config.yaml
d_model: 512
activation: "swiglu"
router_score: "sigmoid"
balance_bias: true
init_std_router: 0.00771
lr_router: 0.00149
n_kv_head: 2
norm_place: "pre"
rope_base: 10000.0
init: "uniform"
init_std_qkv: 0.0241
init_std_down: 0.00472
warmup_steps: 259
doc_mask: false
dataset: "wikipedia_en"
Below are experts of layer 5 (counted from 0) of a mixture-of-experts language model. Rows are named router (the router's row for the expert), down (a neuron's output weights, with its number) and show model dimensions 448-511. Each number is 128 + 24 x the weight over its row's rms, rounded and kept within 0 to 255. Numbers have three digits each.
Before each expert's rows: "comes before" lists some tokens at least twice as common just after its tokens as in all text. This comes from a sample of Wikipedia text that the model never trained on. Tokens count by the router's weight.

# expert 47
comes before: "9", "0", "1", "8", "2", "7"
router:124135113117159071125180130142164128110133140121116141113137170071143162150098137145137099167093099060130113139101137141134088140110133133100140101119130145129128139121156128155120142134110129
down0:144112148162147134179106116081107123108157120178145069154134122109136144124119089130100124106120136112154140136125138125142159093137135102093163105145176141151090141129126131107143139197131131
down1:124116158164124135096116088116137114163111124133132122153196136129130124102143202108113166181107111113119096127146100185145105099126117132107101152129155151157141111069131156131128117150110153
down2:144174112150113117140116123118142191104090124095124120144127122155126115114111126179103141114115136131140132117106109130133108137107102123140084105147112137134134161110102068138140164142150122
down3:162137126134190125150155124150108146144129133118127139120155115135140141129102109089119100158193137143147051156127121148105102164135171150110143102184105136087118073122109167159160114133087149
down4:134186112136123120164128118166112151126120123133090096125107098142087094147105139115108090149113102134153116150142133100187151156148157141137186151075149121091159172085137119124125154150136107
down5:142147141156099128110116150165089132086121136171157120139160129119122125122167135127141178117128135152126122138080132127140154096128100158138111128161114122132129137126179119103130106158119107
down6:138114109164115146126128092168120140130135093096102114122164094114173137117115122085131139161084103141147079142124115111179136115097110143154125122128148126152148141144126129158100125127134084
down7:139075173122146110104177140129128140102106097165154120178124177116146121133127172106117131135102168092066136118138147140109097095140091139123114123117140124154121134168120126130051099166116113
down8:109164167115186144118124102163122112163094130116151110135124129078141152157120140128152080140122126118121136133131120124151122161143093097077121128095103137141090122132117115135123137117159157
down9:106120116126162155163106165096126103082062148077171134096105129140125106137104158139150115110123146136130170123122120118112111100154117143170127102123144139107113148130129081115079156128106124
down10:142101172113141144173103135102081162169112156180189071141119120144138128137141104142127130167143130121130099118153102103105137112094138109128133088112143153154094122108154124122175129167119119
down11:123117109112162126131164105115149141075130145130089134107122134116118138163152086157114134114103116137151121147130180137094164113144110119150135116157131155129089092118142096151137090161144128
down12:105137157112138137116111117136146158097135121103126139126129108152140112140153168113127094127124131157153090118125137156129117104164153169125101147103129117163101097145115097143130121161113089
down13:139165140163160114092116135157144164142145159147137148095108091102125103103107124144094103120116160199126113122110130159128096150145170127144098105118111088109086183109151131106138170127163118
down14:132131155105138107165142137134106132167159106120125129151119150133114156130130126093133125118169117113114126128157126130161139139134139132147140122096166116114130109142117141120123125115174136
down15:131130115151138120149161155158133125136132101126085111137116128143085147125154111111155176092098147100073170133135134151126120138113112152150101196139142157147128096160127082144086150148118116
down16:163126141126128141073174076121135142113117106179085124088165122121111136156133104143128138134143115141124104126110107103090156150139135153118097121147099140109125065146151171121150127111133101
down17:158138136173107129119125134130063085145148120155163156152142111100112152131079132129143109122133123093099135123120115132145122160132131125133120139131123149093093172135126115137106131132121114
down18:145159143142158136140102129139106150130127094157127142132125123142113159166121122112146124129134115088128140122102095087127126122139140114108134116115129114131142154119181129135153156141098161
down19:117107123108163133141149112109096141113174157099140108094146149185121143123079092129144135130138099103127077163151117153144113133149198179130185139152116116137145080115155168149127129107128112
down20:159120112121147119127121094137141133104098170106126128108120145152144139103099108096141132106130135141078120164099106159187119174131130120118107121152132138114108145132160110171111146093138139
down21:114155134141134135119138137147159099113113139130084126109148113144111139114125132148141126113136117120136139109088084133122148142100130128135079127154113152141097161065139125144142130092083172
down22:148132139187130136129131154175162114164106147119102135120147148135078157136156117113101113116140125104132150152136123151107056118148142120139131108128138143116128138112086144151117150061128148
down23:170094103113121147126155134162102159141134110157182117136160085195132121137125111135145139153147105150123131137138171129101186106142158155123148135156119095139144087125137110105126179129098159
down24:157109086119150076122143114131163121103104116136109063083104123127107149127100121170145151132079117102141112134121144123147160129076108091095133109154101141163131109082120150118096116094128182
down25:110113140074152099133142095119155107163126124120135153117103101120120114152107136103153117137181179132134119117126098141117128148121154151092143156148110133143148142136126167125119104118068120
down26:111143117097161120148132120145078108133104160178141118133138148098107117108111117129139203086104120098149186158132116126164168091145148113162108119140113148146129108168132112122090129087152133
down27:105114126128150119207112087124143110129163153110127158152144126123158137124104106092171138157132094107135112136108138128129126126118158106109121107128112131114117079145129156126122135131116146
down28:109138126127099139135153122149152106149109162093134114127131125160134132169132104093172109118118131119109125106145117123129124128153141144090107101121040124120127121118129115159116124104128082
down29:105125090078130152075192115164131125134129106140135172144123146117134183137128112120151137128154144110085133126077137162123126100133120151134131146103109145164110132138124117100097134132169137
down30:107155129187114109083127151112082111153134127173177113087097125116136104111101112181119138151139144124129143121146090116117092088122116109133141142131111135117091135114157109119110117152133158
down31:142157110119116140150153108136140159117131196132126086110123157119143137117119105135127100150153128137127142097130154104168135123115116139106146124101110125142112101136083187156137132155116165

# expert 44
comes before: "0", " |", "9", "8", "5", "6"
router:157120152124132131132134110110168130145076146083161106137119155091150146110104144128164113157093133130134105070119161128127122154131138099128137149102111144176104094143129118111079149155140138
down0:121079144198138170121153111139095132134119147134088109122135141122102133149121127073163102129150152135144109140129123105183153115122097129199129133066116110141135102169111174124131097128130100
down1:127109121164148126087112077154165121130122145164106113139117103139113097140108097092092086146088097153145116130142134163119101124154150122101168078139160172123138137142119130097166099154149124
down2:162113115145174116156139158134175144102090117138126133121152098131156145148138139111167141096079192196152144173136085159145135122162169137121092146126108090104119145105133192137116096128142132
down3:082120139130126176141114138114106123137094124151118157148117121094127105091126130160082110142069146117086153135106120143098105105125142101053124174134124112102166158076114119127092115138152097
down4:142136113170172194088123095136118129133068118102091156147161104103125146166127145121132159133095105189090114127108142137140130146165132106171115145119085091150132122108149131123117113106107166
down5:112123107091144169125093065183153116155090126102178097102140116139113119143072132119164113100127082160128128123105120098128109170108151105097133126122113138120142137145127152132165106097109133
down6:099120113099141136124122135175130124148139087098170135078155088129157106121179102090124174095129150101143138116146123116086196116150119151172116147104120125140159165100100186154114138084133129
down7:096125129126115177113091172125095161126145088114122108102140114090112108128148110154126107138129133083096109139112145148158132144157125104116176171141122088086121112120120113075152138147106132
down8:142102137095169116126138138112102137153120127111135125146125128167093152124096075141140126118121155111138125101121124138134194090100123181133110114144164127121147126156103089109138110128157124
down9:108140183162081146087146127147134158124153100126120130129118121142130110143157096142095131111145108121114136150110095112164165171173081124108107115108128129113140166112104099112123126106156117
down10:137144118125139147131109113124165126109096137091047140130140124123116122143137135145153128128164128137119138151184121133140118147093116150112072129135131103158102168103122119076120117135110155
down11:118134176114124128178126119144116116122128122141108124163120123142148102123120154165152137121121116089098153147142162161152139145130116179101109146094127106093093133131127110097157146127119192
down12:112091126131131103146085127143109163097124085101128071127124139162126114120089130117135141119100148122156135179128152178060102124153164124065101118129109128122127116125118181090119151107110195
down13:132100062158075132118134152111096136134088106150089146108157141130155079137144108154154141155165170114175184130167178109079163102126096101158099100092140131155114140149145136100124146126141151
down14:107100117087148090089121142117124084195152069140084170106142154148129115147101053166149140130117151108149156156116156089179136094136147110164177114151124157119170127101097118139142121128143119
down15:141102144088165129133147135127143144152113080124156086130149094120145133120090098103083127114062131134114166172122093153120136153114097108123119113179127121102111117124137126137111154108130106
down16:146138103122131135093162121115084091138114138099128148161114139097140122111139124120144122142086084122091183161089125177112115112140158124175100152110089100139134123122087141095095151113090080
down17:148187163144088122129134145142089165134168102135154140102151136143094153143136107154122154125112137111102110104145175146115127118114139138118117147180099125114164097143113072141088099132144135
down18:130111127135101110090120166133072110102140094126146135121120120125136134137169120154075145089118142088112140122138101130129136129140139152097178131156180096113141147104119118147144122125121126
down19:147124110150131109135136094124117132095131110160135110134142121163113148111088101119147124143158151105161137125149157146113141126124119125137108136157114104167111094126127125149135152153141102
down20:105098123128143110147159097176132160148080132138143115159157101140144124120099147100110136156126139132123087159123108125131111117137112106144099151128107101109138092130128134138122114143103154
down21:152165129112114150140091131114130152156109129153102168100114111159158145151126135138141151103100139153157136143129179141135096145161129156124103127128124134116089086155142124121168140117113098
down22:126124097118087108145123145115126159095140122116113146108099145173166130138106097142138127117125094131134146103106124142149164121116117138123144102108162117145116102150114159173137127110162097
down23:143162113155116143118151142121129119102112132151173124118096144102127143121111144132129124121153133194108129166147120066160122182165099165165172134141128111111152116153099123144129129104099125
down24:149125116167108144131079150102128153138111109117148106122115131173131145111118129126105191150111053138136138106141111103085175142161071140126162145140145115097098111108114153131113121126092161
down25:126111146123133124104140153122121135120139143113167136173102101124138122165166134114130129132111161139147116155132126114075139140107129136125135151138132145148121137076175149155121121153162148
down26:121121103131100132141121143126124101142098124086118130139119143131114136107147132139104120116187119105128157072122144106125142126097155128120107099170143117097154122126102121175119113155094130
down27:116134110164123110093110142105145147149119120193105143111122170132117093136145092104116122123096107124116114143114131134134121159121132160131137105158180105160099125094123117133137132175116143
down28:100125099164122111152110112129094152143130117115155118141131143135144153126106092108111149146173143142135084123106146120096105118142116128182142155107155091131127135094179114133137161117134139
down29:130098117140161142118086126143160126135125156138134107118080152136114079149157123119096110161102132117122113102140090137126120179144133128078157119130154143093131181128117102156144103141105145
down30:125169113108155138124139132142139127154127137164103104112125106120148116158124124081187107110139136133169134135126147106133126136142137120135116112105095141117129147120117154131165117160138136
down31:131161158151138092132145110109140113167086113126152110159163129147172138115087131126115113115097115124112141160126156135136128175166159160182162119180136093136181084134104143099165161108088102

# expert 34
comes before: "\n", "9", " The", "0", "8", " He"
router:111111110114153107095144122129156149133119140127103111117108184123130091172097106171140120177160160118172151101124148103111091115136140076128159107112118100141099109147151099088129130123133153
down0:116093116126113099128132139158105138105117157153133145072109119108111111171108117156165110047095130143113133117144125131135113145131119172101115113098178138136154150144142100122130163124093119
down1:149130087128148127124125142107161116141114091099140103130085091127115151174146103086099097106139126127117130126160136109101126160129076107123161144126124124116171117113162108085141112105148142
down2:189115118143145123126145120110127095145113126157148118116111080141127127151188110110121116177099108148079145125138099074113139141123143106186115148163116123081127115123173087093097117140115126
down3:125127130107111089131108112180154097134128073121074165155139113139091145161126177157138111185103131139083124141123108103110122153113115150112126116145141140082144124111098125123108090163098080
down4:130117147118117134156110146100158117121079124132135151148108148138163129157127125102114132138107113124122088148161121133135096154129089132112104109155122153143107149108118091136075150135079137
down5:056101156114151124113115114166125152095089094137132140160106148120112075147111132114095084085131179164083138154129112130194132156115102126157114099136166117134143126112139147148139141121114133
down6:168154103137139154139102149144145110130155131109133118148147107117095150146117103127160094132122133130150152135092118104105126140121135128109127140148120072108110105152092150126112124119127073
down7:087143097152160152106141157112083114091158095127141063129141109119113049148133145176142110110122162133131108139120119152138136165137103067156133130188118114137123157124116145120129145135163108
down8:082109106103116113123103119121125116103120112151145164128095137127122095154158125147111115130118153162113122114098106121118150139120126109119134118137109129162137193128158104126134140090168111
down9:130086139107148175122133141140167133156120126145092095140095131107192135109147140118139113079119117099108126150150102118099112110156157138164108132116141186138127113135081108142112139118155113
down10:134128140152140172137133101076137108075149095132139115122141158126121159130160128136136129105109105128113120137073109110121132133131092135093178099132127113126127142177142100153140101110142096
down11:158105185117105160129139144128114185101130103089109110141107126111128146107165133106130135091078112157121079109107131136122131107169130132136116144126150103176144107166079135088132114153148113
down12:125080121117135119097163113118125138182120161104137151124120128106141121132138067163131109091132130140109132128147126106100124127135131152175112113134099116110163150120125118153143138166131154
down13:172125086099153084123138153106155117163090166136162127149119123113120169167162121120150121109148125118080130157167145167101111146153112123172116114119150127123133116135127105125112139150111130
down14:136116101118087160087148140120156106133149134146135148142157160095114153126087179111099114068170093138120121140117140161124117112159170122121100124100140140153131138099128126127173171095142132
down15:098117146109176085156102128153160142087111127169129113137131111168133123153099115157159102152143126128146116149105125118115129099111135104127132096137159083129131152112133167116112127148134108
down16:161112124140140080136107099141126127149117151156130164130093160126112083150145167140106118103109080137076127143138156140147118157132130122136089097185154110168158125082149117094106138163150144
down17:204142108125113155076158149099140111143143117140140147097118139111118106173139120106131157132151139126166141186080130143136108131171117121143105153102131125132179162144153110161177122111093114
down18:177158143150115118131091142156079125171132148090084165138120134157133156121117080115078129068137130095155149124133154129151122157156101109139126124111085154148115116125144148134165096148109150
down19:128166125100154076161169122144103139090189140105109142120143144141118126122133161137182102142104185140105114122138112126135129142186149155098157119166127135119137093101155134115071118137120135
down20:107133138184125103158099104130141126118132141132109153137145121190144128089105105131124170146103136139136158134133098132116158087164151127096141111115189110136119098125125146125086115167130118
down21:098120132162144120128158104109095086090143083150160137109148121140113143073140199119150104123157092077133140147157126169128113135110089114164140132115072126104129112156157105133148091135133133
down22:123111098140113082132173092150132078133116115183125093080158117102119123136130142151145171076094127142106100144098145141129114107127170158091138117110099119137160103138127105144134105092087161
down23:151177089148100170131124119134142113136152111138129146079111097168132102112157159125170155121128146108132160111134102118094123171141150086111136126135119166106113114134174101128138152123137129
down24:161127133121134126144122141127138063099145100132166156123109156109139132184165143136094114115135142138087159131137138118125126138139128117145118141112111109116140145116162125128111103122127145
down25:135116130120124091148121139146100164133125141142111101094142167156132140119145125178130153150122158122175100148129125057110146092120178097112145156153150110131150141128115119147143113135113159
down26:097110146145113168133175118138097113107119111147142134081084118129128132123158147140118139140136126173117139165116109120116122115119110142120142139133115079160111128136132120140122154158149118
down27:137141092169131132091128105146155139131149102150132145098115144137136132163118147142132135124123130107117073148163128109085112165096124122130122131164163160157137093140177130089149162167106131
down28:140134108142109141114103137089158096120142106146112140102107147158142091106125135108080118130087155135134142169100117137097122101099139136134143158170142117148137149119103116142128094124118112
down29:159151143133121079093147143165135125158065130079123131126116130099149136111136092157133107131144145116114117158166135152144112123141128136130184131121130144120135157137189174127166103145092141
down30:147117116147138162144158139183133147128144140098096144112157104121149111123146148124134125122106172099151114115156103118110149090110139089180082137145139093149172149147138118094126103095108152
down31:094143117072175160155134122129139152132151137130135159130162140140101141101155132107154126128148129110105175108089107127102157155124087129178127111084117132108124145160148114114128106151101122

# expert 45
comes before: " the", " to", " in", " by", " a", " on"
router:167122115167119105128133120163160149130105141107151127127134146114176115178101116099127154165120125109149120107111134104152087120103122153089096104153125082122166128153128112134143141144109140
down0:144140144172125131149104131087134145151075137110140102103124150141132129112086128121126113186155151125130136147132098181129126132156110159152137146083110115120164125155154159160141151141110104
down1:133123123126143156121104122119129141129139148120127138124171127089136112156118112124134105138158156123140155131136090122119142112119153098138172127136099070185132141097120151087121145178112124
down2:085111086120161168149123161176141152131098146126105134111116138159075120070145141126170084088119123114164102172131130133124140123147060127139154124070109108129097120109112128118165142146117083
down3:142083078160131102130128180125120168177117148121168109095079120121118165132125092111158145131121112114092165131071113135136134074146136163123174102124147131109119148113127089100114126160090170
down4:100080189112112122168124098129101115177137125157140134135113125163119128087113149139109137138116121093099062149136118120080130149102103152139164121126143125159169116142130177134133094124119145
down5:124114135153090107116167153122183121141085072133154105112128122105149146150155137098142116155154134124148133145110114108144118114158080075161135125153150090107087099142148153138084112122171146
down6:126135154061094136161149162139180156149154145132135186121128121129173185151162162112162146131128141110111136170098155087162098102125110141117135126083196109103136147153125118106124115117109118
down7:107126123134111135153105136144156135131166162119121113150181135150094149149138127098125140157165123098122092112184139139100093142131103135141124163119131134114107120120079105111096148118117102
down8:169135137135131111124135094122107116150148126135090155156153144130169154120106133118108115174142121116092169145118105120074145099102174127164156164102124096153156170139118143131102124124128159
down9:085085118106131128099116163114127153124116105110152112121115146146104147153137095124095155126113128105141132179118108124077167111124145155168120111196102161128135127133169148128167145176117148
down10:130157161136141084144145128123132128135141118104131124110102145163135099172163130093136175113100125129090126089131103128097100137098121136171104143133095113143091136137132138085122114108148118
down11:155089136178142116130105169109139131114131150145156152097154124114118087121085192127118103087146090143126114149134147130117109134125179151121111155119151155095108118117115080114150124138144088
down12:138089079105100121089115124121094137107157150128160127171127128134143134131125125100106094107121158156130105128100093121108108119101113156134157110112108186129130132113152173143110062113101143
down13:142162113151126184117165134153130136119147142135084099145139122108111127113122130104111147078106107130175122123103167144106137177090062126126137111109094148123105131160168129135142147073126115
down14:170165162182121153094150100124137103109160149174101119090198173106126128139094122088140139102176108125172139139104087126072151135116128076107142137170118094160152158162108150092100148138147144
down15:111156134086148158107073127175120174159157097121133116121107124128129128145134107149141124126144131138122161116119125100153117132142170134117130110150069125162135142125178149147158133148098150
down16:097095134139133174144131138110168130127164139155114154147125150138128107064105141140171106092165164150128110125154151116161157145131108119150149121074120100129064125127139136136118138160107082
down17:149124143145114146122148139140163120131092146135125087177127136123115141098078155156122152123153148150135155180130137114127152150100106121138107147117114146197135115110137140137100152132144106
down18:100123134100143095134107117137112146075146107145123136134115105110089120108090074142121104127114162116154139163124114122179162110137141153092139128106139149096146126132114126130166134095108117
down19:119138111102119141136125142105145181144133133118134097118114119148156127150131128145060182138145140150083118091118129141145131114108156121093103091144132118092133121130143164127132133136097146
down20:155096112145172132120122173141109143102095124106131153103114147173150117157129132086105086157097141133119130125093148129145089146110123123143086116172167098134149092143123113168136166114111105
down21:148151124102139125137107114124156140139123130144128139095099129092121183150203129117132201135140092125137154137115114132105144134133135107151110147108132110154102133096127073099139157160123171
down22:113084106137196124117115163128140137138166131125148128140126082130118140097095165109101129113085139154100139099126155135140101115154129134147126123096118140092120104115130104112149123127101087
down23:148117149141132105123139104091163108130130051115119075130134174128092149126163075111143099106127143096125139125150085083121115135128152117160136116116144126147082115103102151115126126137137164
down24:093107119122164078140133127190101108114156114118128180143129084136123176129111117136077082123142164115097117158107125138142117129115145141144120100107160131109126159151110103140119123115110133
down25:116179076131134139117140116129143120112118142144150108149111110143204163147143100117139123148103123128170093134086104125124116128107144115070137151154117142139119119118144166133100104122097118
down26:157132162132092144165116108128138096084157152106172111125141106126132126123134117114117096079154104145132088144137107117079114131123129075160076081149084160175157118105128113112128075089155126
down27:083091096104136139106166137131145093110136166100083147054124116120127144137107088133112074094113150164102124104137147132144118088144099116212115083085114070138128135157091093150140125137113110
down28:125108144169178151096128128087083116167112161141133089108119121131165119193166110141136080142164122149141169130124182129139131153127101106094196139137103132127127090123111187164150137087132111
down29:127095100132128127154112140146144149158156121124091165139102120073094150101085126145132105103126146164104173142142144123138161116190064108124114116087154125157169122115151111158146133110133095
down30:128160118101160098131173056152147131108105164127085076150091126139074168100102124136133138115186159100111133175114145101149121135140143129125117099123137136097128111133094136123154163115106104
down31:099139138109138161108141128104173158159119122147128154113113152112113171110145123117132103139119109152130106109095113104134131124127110126097166126131136110091069109150084112119137178115135137

# expert 46
comes before: " the", " a", " to", " his", "ing", " their"
router:174115100156153116097120135143130099116113148136115138154121130152124145167083145143125121158122092113172110116120154141132097117093124132114127148163110091169119124131127107193123130121144136
down0:075104140151168153165092107085100126136098180147163127151110131114137080154107170128095111127104121164153112136137121149146121148106122141087120100124144101141110162126120154102126140118173122
down1:140130161143161182102152121163127136140160128163152126136121101124086113102095143108100152116078173106135105174134145143169132103105157107146111161089148123134089163122145102141102129154129094
down2:142137149139085136103121097093125138091160100159132138161157147147095125133135197149092128170126128125126069155130112110131171085102129134051125095131116119129168129097153158105176084093157166
down3:132099120133154123159106161149178136156127124099135130121141114101115120146096157177128128132131142109111154144109133132159160085161145124121103083113121129144149146132153104173117124164069165
down4:182107116165091119148136120101151087140148155096122099072141126100144109122134184135088137112100124130147096103151115121154109112147128169107133162123100107141148099107147134155099103096133137
down5:110090102114175144138105132135139147152142099118174130130082127120115133122162123134137114133137156131157115121158165086106103146124143112104063120146164116131148140091120155117091161138139072
down6:119117213160119161155127083145112117151112128186114113101105144117108106105102114133097155118136080159095107103149148108145144104073148075165129108155155094144070159148104136134132114134175141
down7:142118109129115112113096124164141154114077174094168099100090151084138083132125132123110148106127136086129178123093136124143148143152078151089100107132093113123156098116135121147123165109150112
down8:142130141192079174129081117106117093135142108162135145107132154115149081097115134151118103119139113128162128183148116126103105115116107116139106123160138106139148124131141131162122136109111122
down9:125086100107077132136102101108136126119171130163147112139089113111116165140133155087114119120144120126122084158146208133112113146101122111144111137168169141090144117142161133097151133143105114
down10:153168156095127124106138118116188163132133125138125156153101136133145145144118129113165149109137143167150134138137096090111169073143098101183170110128096122127085137132105144120168137115151144
down11:118110155143123058138127161088128087133139141172137113127122116105159141120149094126126147121126124146101118120140100119104105127155126111169145120127159121106090112180159106117137140125124133
down12:062090150112154109121100133115123140162122115134181147146109094146086167139157158135085129123125166121126159140096106157105063117113152141145120134165129108103148133140134123090131177129150142
down13:147123146112121116100175081105130130121144127163075127166158081119136139145125114154165132150113175143115073158100134144114117149096125168133107126082108137100097122143117105080159138081137163
down14:111177135129096105096149150126112119132122142129128064123142160136120150152134120163126125145142126162094128110125113090122083171124122064116123111128153093092133143139125126122119136139094099
down15:102141091119120094119131111165094140127140066126199144141119144102084146114112112125112138176063099163127112148129137134128133157091124158088119136097132144127133101111122148145096082114137124
down16:127120156127138163125124112130137142075180114100077138118081101146147134096148100144092132146124114091116129195104130122146099172107107142098084118111108168094087123131101107094122108144136154
down17:080104083126115122182153162123116134148108075134119086167131130136124144145136087098154089092138170121097164161118117086120195109153133130163114135146162148128150153103076145095155123131109103
down18:133079121109127093113097093114136120146098162090135093161135142135136096093089134095130100158155146128122130128123130115095132172142089136124117115126151170142123124117125148109145114122094136
down19:123125140155114142136128180125156157131137110154140132114123113093161157095103110147106108145118138176139115192105063123187140130088128162103155111102118133119111120105154071187117114166155115
down20:152119093078119085120136119089178131151100131070106140117152108165168105165132122163095130157123167117116146129131146070138150131137144125114123132097138078121197141116152163153123154141133150
down21:154178163127133143105098130177115133095146176114122171103104124085139107122129157151110163136117107144198114106118130160166089126102149136082143123111129126123112100142164127104096119088142155
down22:126100118145095115155118130087087103158135151096096110119160118112129080101139128158111145101078131135134137102141144146108110096129079147113084128094150133121127122136132131122160102128142170
down23:104141163145100134093133111096095120175150160132121138113154135166077158142111121144159114183145139139107124101144151134105135160112105150137176100161152081152114099122081101112142131123174122
down24:128136142084126098141124092094099131138067174126147118120120130124100118159062144119119104149123142117128146118138135148119118154136111102110135120123158133103137160115109141081146132127110135
down25:131133149142166079133111091118147103145107161133109131130116104055180154101092134119122100155115119167144124065107170135109094105094140117163124125118160143140113130164121137113117116098152121
down26:127126104136129095107172108137173125127143151115156090101148128127099141139191101113116140118119144130110136098143113110149135140144160141144138129095164152099116091124134094114130089135110118
down27:106162175116123140084143166141155114135118107118134114128150143085079140121185132102080103133152131117159090100140113170111141144162104173125096156126120121097091125117140159119143157122130131
down28:171133142155141110102117163149126094153101150099094124109134165107122119119121148114113125102086134113126062140126114090122118157154111136145075138117115141118168088129127123097137105128138164
down29:140098127123096083156156134111141118135127121100149123127104140145094122144161118117081112122140162139117135166151141130126128103131083164152130096107160102113108166124107136144141102106138125
down30:121079121122149082133167177113148116161107098084120153148145115146129130144130078090155086145150147114127131091148143111114098134171150103166120127131136173130148150133108148148122165189128142
down31:110120131148129121159115112120130093116154168122122176136160154123147138153120115092084115134109157079106143137121098189125097117093117136138103154118128166143136149114150094117158125151108119

# expert 5
comes before: "9", "0", ",", "8", "5", "4"
router:104118144120131123103146150113138111151111175127095124079121138118136145165122119122130124134139096107145118077121157158104085091111123129132117146156134148125119106147135096101155135138094141
down0:138120130143136132101175091171128130123149115127120070130150064129133125149117159167127143154155107129096141125119123114120133104083116104168110107190097134078130117153093166151156113100198132
down1:137137109152141145118109133135136102119127169113149147099141113135099126121125131113102088106122086125101138089140107141149121150135118137141110157090191141108136101101099152109091105156117103
down2:160154147124115129148122120082140138106128118129153112116116059112129121170096113130155142103126104101130127149098139137123120077122161125152101101165118082149136108147136101087159144086169139
down3:117134124134132145126121128119155146149088137079133117160131141145102127137093126129183170120163130129164153099149106120126174120160161119126129176155154142152109120145123125147122137138096154
down4:110111137150110119139104100117163091165176108096138109093155177142104126112145125137142141153149082121159118092141124116146116095081136123125159133123144127148119119165128164104146116118133183
down5:136176124149144101118133154134161131175157118130115121101169141130152112108144088142154123103146159149181118224111139085163148108098110128097105164131084149134135124157095121119131118080100147
down6:159160125101137155109143144122163113145063130101157151161174158143152081143107117146141106161173149085111095175143119118139140153129140157100128140114116081156134147156136130139150127139103153
down7:092129116131114120136083105139117095121149132150110125124089102127111109132156134127120113113122146099083160084138140119129157154122119115091127061201135107189104154121146135139107123131158156
down8:166160097126104143152127147136131134101136109145153122125138107116117104104136144085176127126174131093130112114092153097148190106127157155169107168110149126132125094125134105113171142101112149
down9:127088162114182131137109147130109138162056153132148111096140138137128137114148122166127156172128106141181130106098135095115160088165098180161125128094113153102122115153166140119151117174106141
down10:089141134161111160100112125164074120111113140148111106114111141178134141085128146105125135083126112188103120144120172155153083083102130112151097139094125164147161137105100138175155159137132133
down11:151177113118102084099119149162174143127114165171133133180106132104138143148096141153114127099103187115135142155142139115155159114104144139156124144124149122106110133111113102118118091133139100
down12:135191119089114159124148169130131105104122082141101162117136106148102146095086172142126101122143116134099132157122134144124116125120119119102134163107118097183117122099159163088141122160131155
down13:100104133131141077154181103109159120154135139105123110107158102124131121096126097140136108109104107105105150135109105123085135119153112114132148083133133097110130115119177098128082134125146175
down14:133109124115122130171141153100127082134107182134082096128149104086167117133114117123153131141085151148097117112106117112131148084149110116150169131106135104173093095132163102110115110121157106
down15:108132156096123115128158120105141134132126121120160112134144133128118127117067144156155126129142092146145107081134158132161163108125125104106123090148117132122123086130145114167086118166137122
down16:092154157082140124106098107105133120104183109167136112187100086136089150103117146065143162110141157146120153119118138099134104157149145110127100160116136169126154149103120120124151137137173084
down17:131129118166140135130150138144109059121140144116129133079133184141118132142142114140134173119137119151066110134077140116086107096141125132170142113139121079116121141174152110122117107118124112
down18:148110112079123134187104165117125128125084144113135115132113141099103109093124128097092110106134116088127130166083138153180113090115095150121112132115154125126144083171128146142167120107123158
down19:123057113139104129112133144122165151143118114134181112154127111139148152127143177084119120141118151122158140122133130076144138144126133103119146092104120135150111122138142146115176072135170132
down20:141142109187133134110116154111174118154154148114100160117130140132086136099112148138116138148108104153142132129109085160131132153109122099153147126074138123130160095125128132125153139098146119
down21:144130160099098135107136124149133114143084151139149182112136158169177117139174139152109093131140126132123113127144139122132100130126098143143113143178153134130066153079107088095172120071155117
down22:176116108146145110160136120151143094140183096109127155125119119154107135105095143131121164179159064108141095136140107124127148126121139090114140156129113136131180072140131165143110126158133169
down23:141140115111121148116128102153126108134122134120110166141101134138125116108145100099142143180161129182126088128145044092085150129154200115141129125064104113114189107122119139168137102118115134
down24:131136120144108142151094156082151108147145157133150090123130113158118118145100107159123111155141094104154153137147117103141114121152107107134168095172114149080095130099095137149144128141136112
down25:104078122154105103087094134114147140152179099115146174182112126094115140151128118159084098151131096114126162115139166156123135132101151092095146098131145167127133116124127088150148094156144101
down26:131154110102111176113142105091125134156132105132158131140154150086113106134177146154090115149108097127173101137150133136099152120115161116138122162152146107116133123144140155128172121145133127
down27:114089151142106105145119163137138142119146148166143131126141105134127133142118159110117099112171169137121093097143126147105112149103120105082097127096166132114105131144107100095165125096130121
down28:106134166182137153157120147164159136097129144139112127086094106139150126138117124151113084138134100134135145124149128102123074152140096136091100148097117078149129156101095113142113175159142123
down29:135153119133114205149154120114115129131136132121083152150098147141112165083083121138192155156136129125097113137120084120132137125168141140124112101074102145116160144111156160172139156078133132
down30:105105137126103116157132110119116135122120133133131139097127150174131104177106159152124079125148135161122094170110134129150129111139107104136124086125104142143153098130124087119136139123102157
down31:146135077148168128137184114130152107145114089103129167118150118124161127105164102111131134117123133102143119159143123173151096116138135132170152147112126096130099121148163150127117102157084129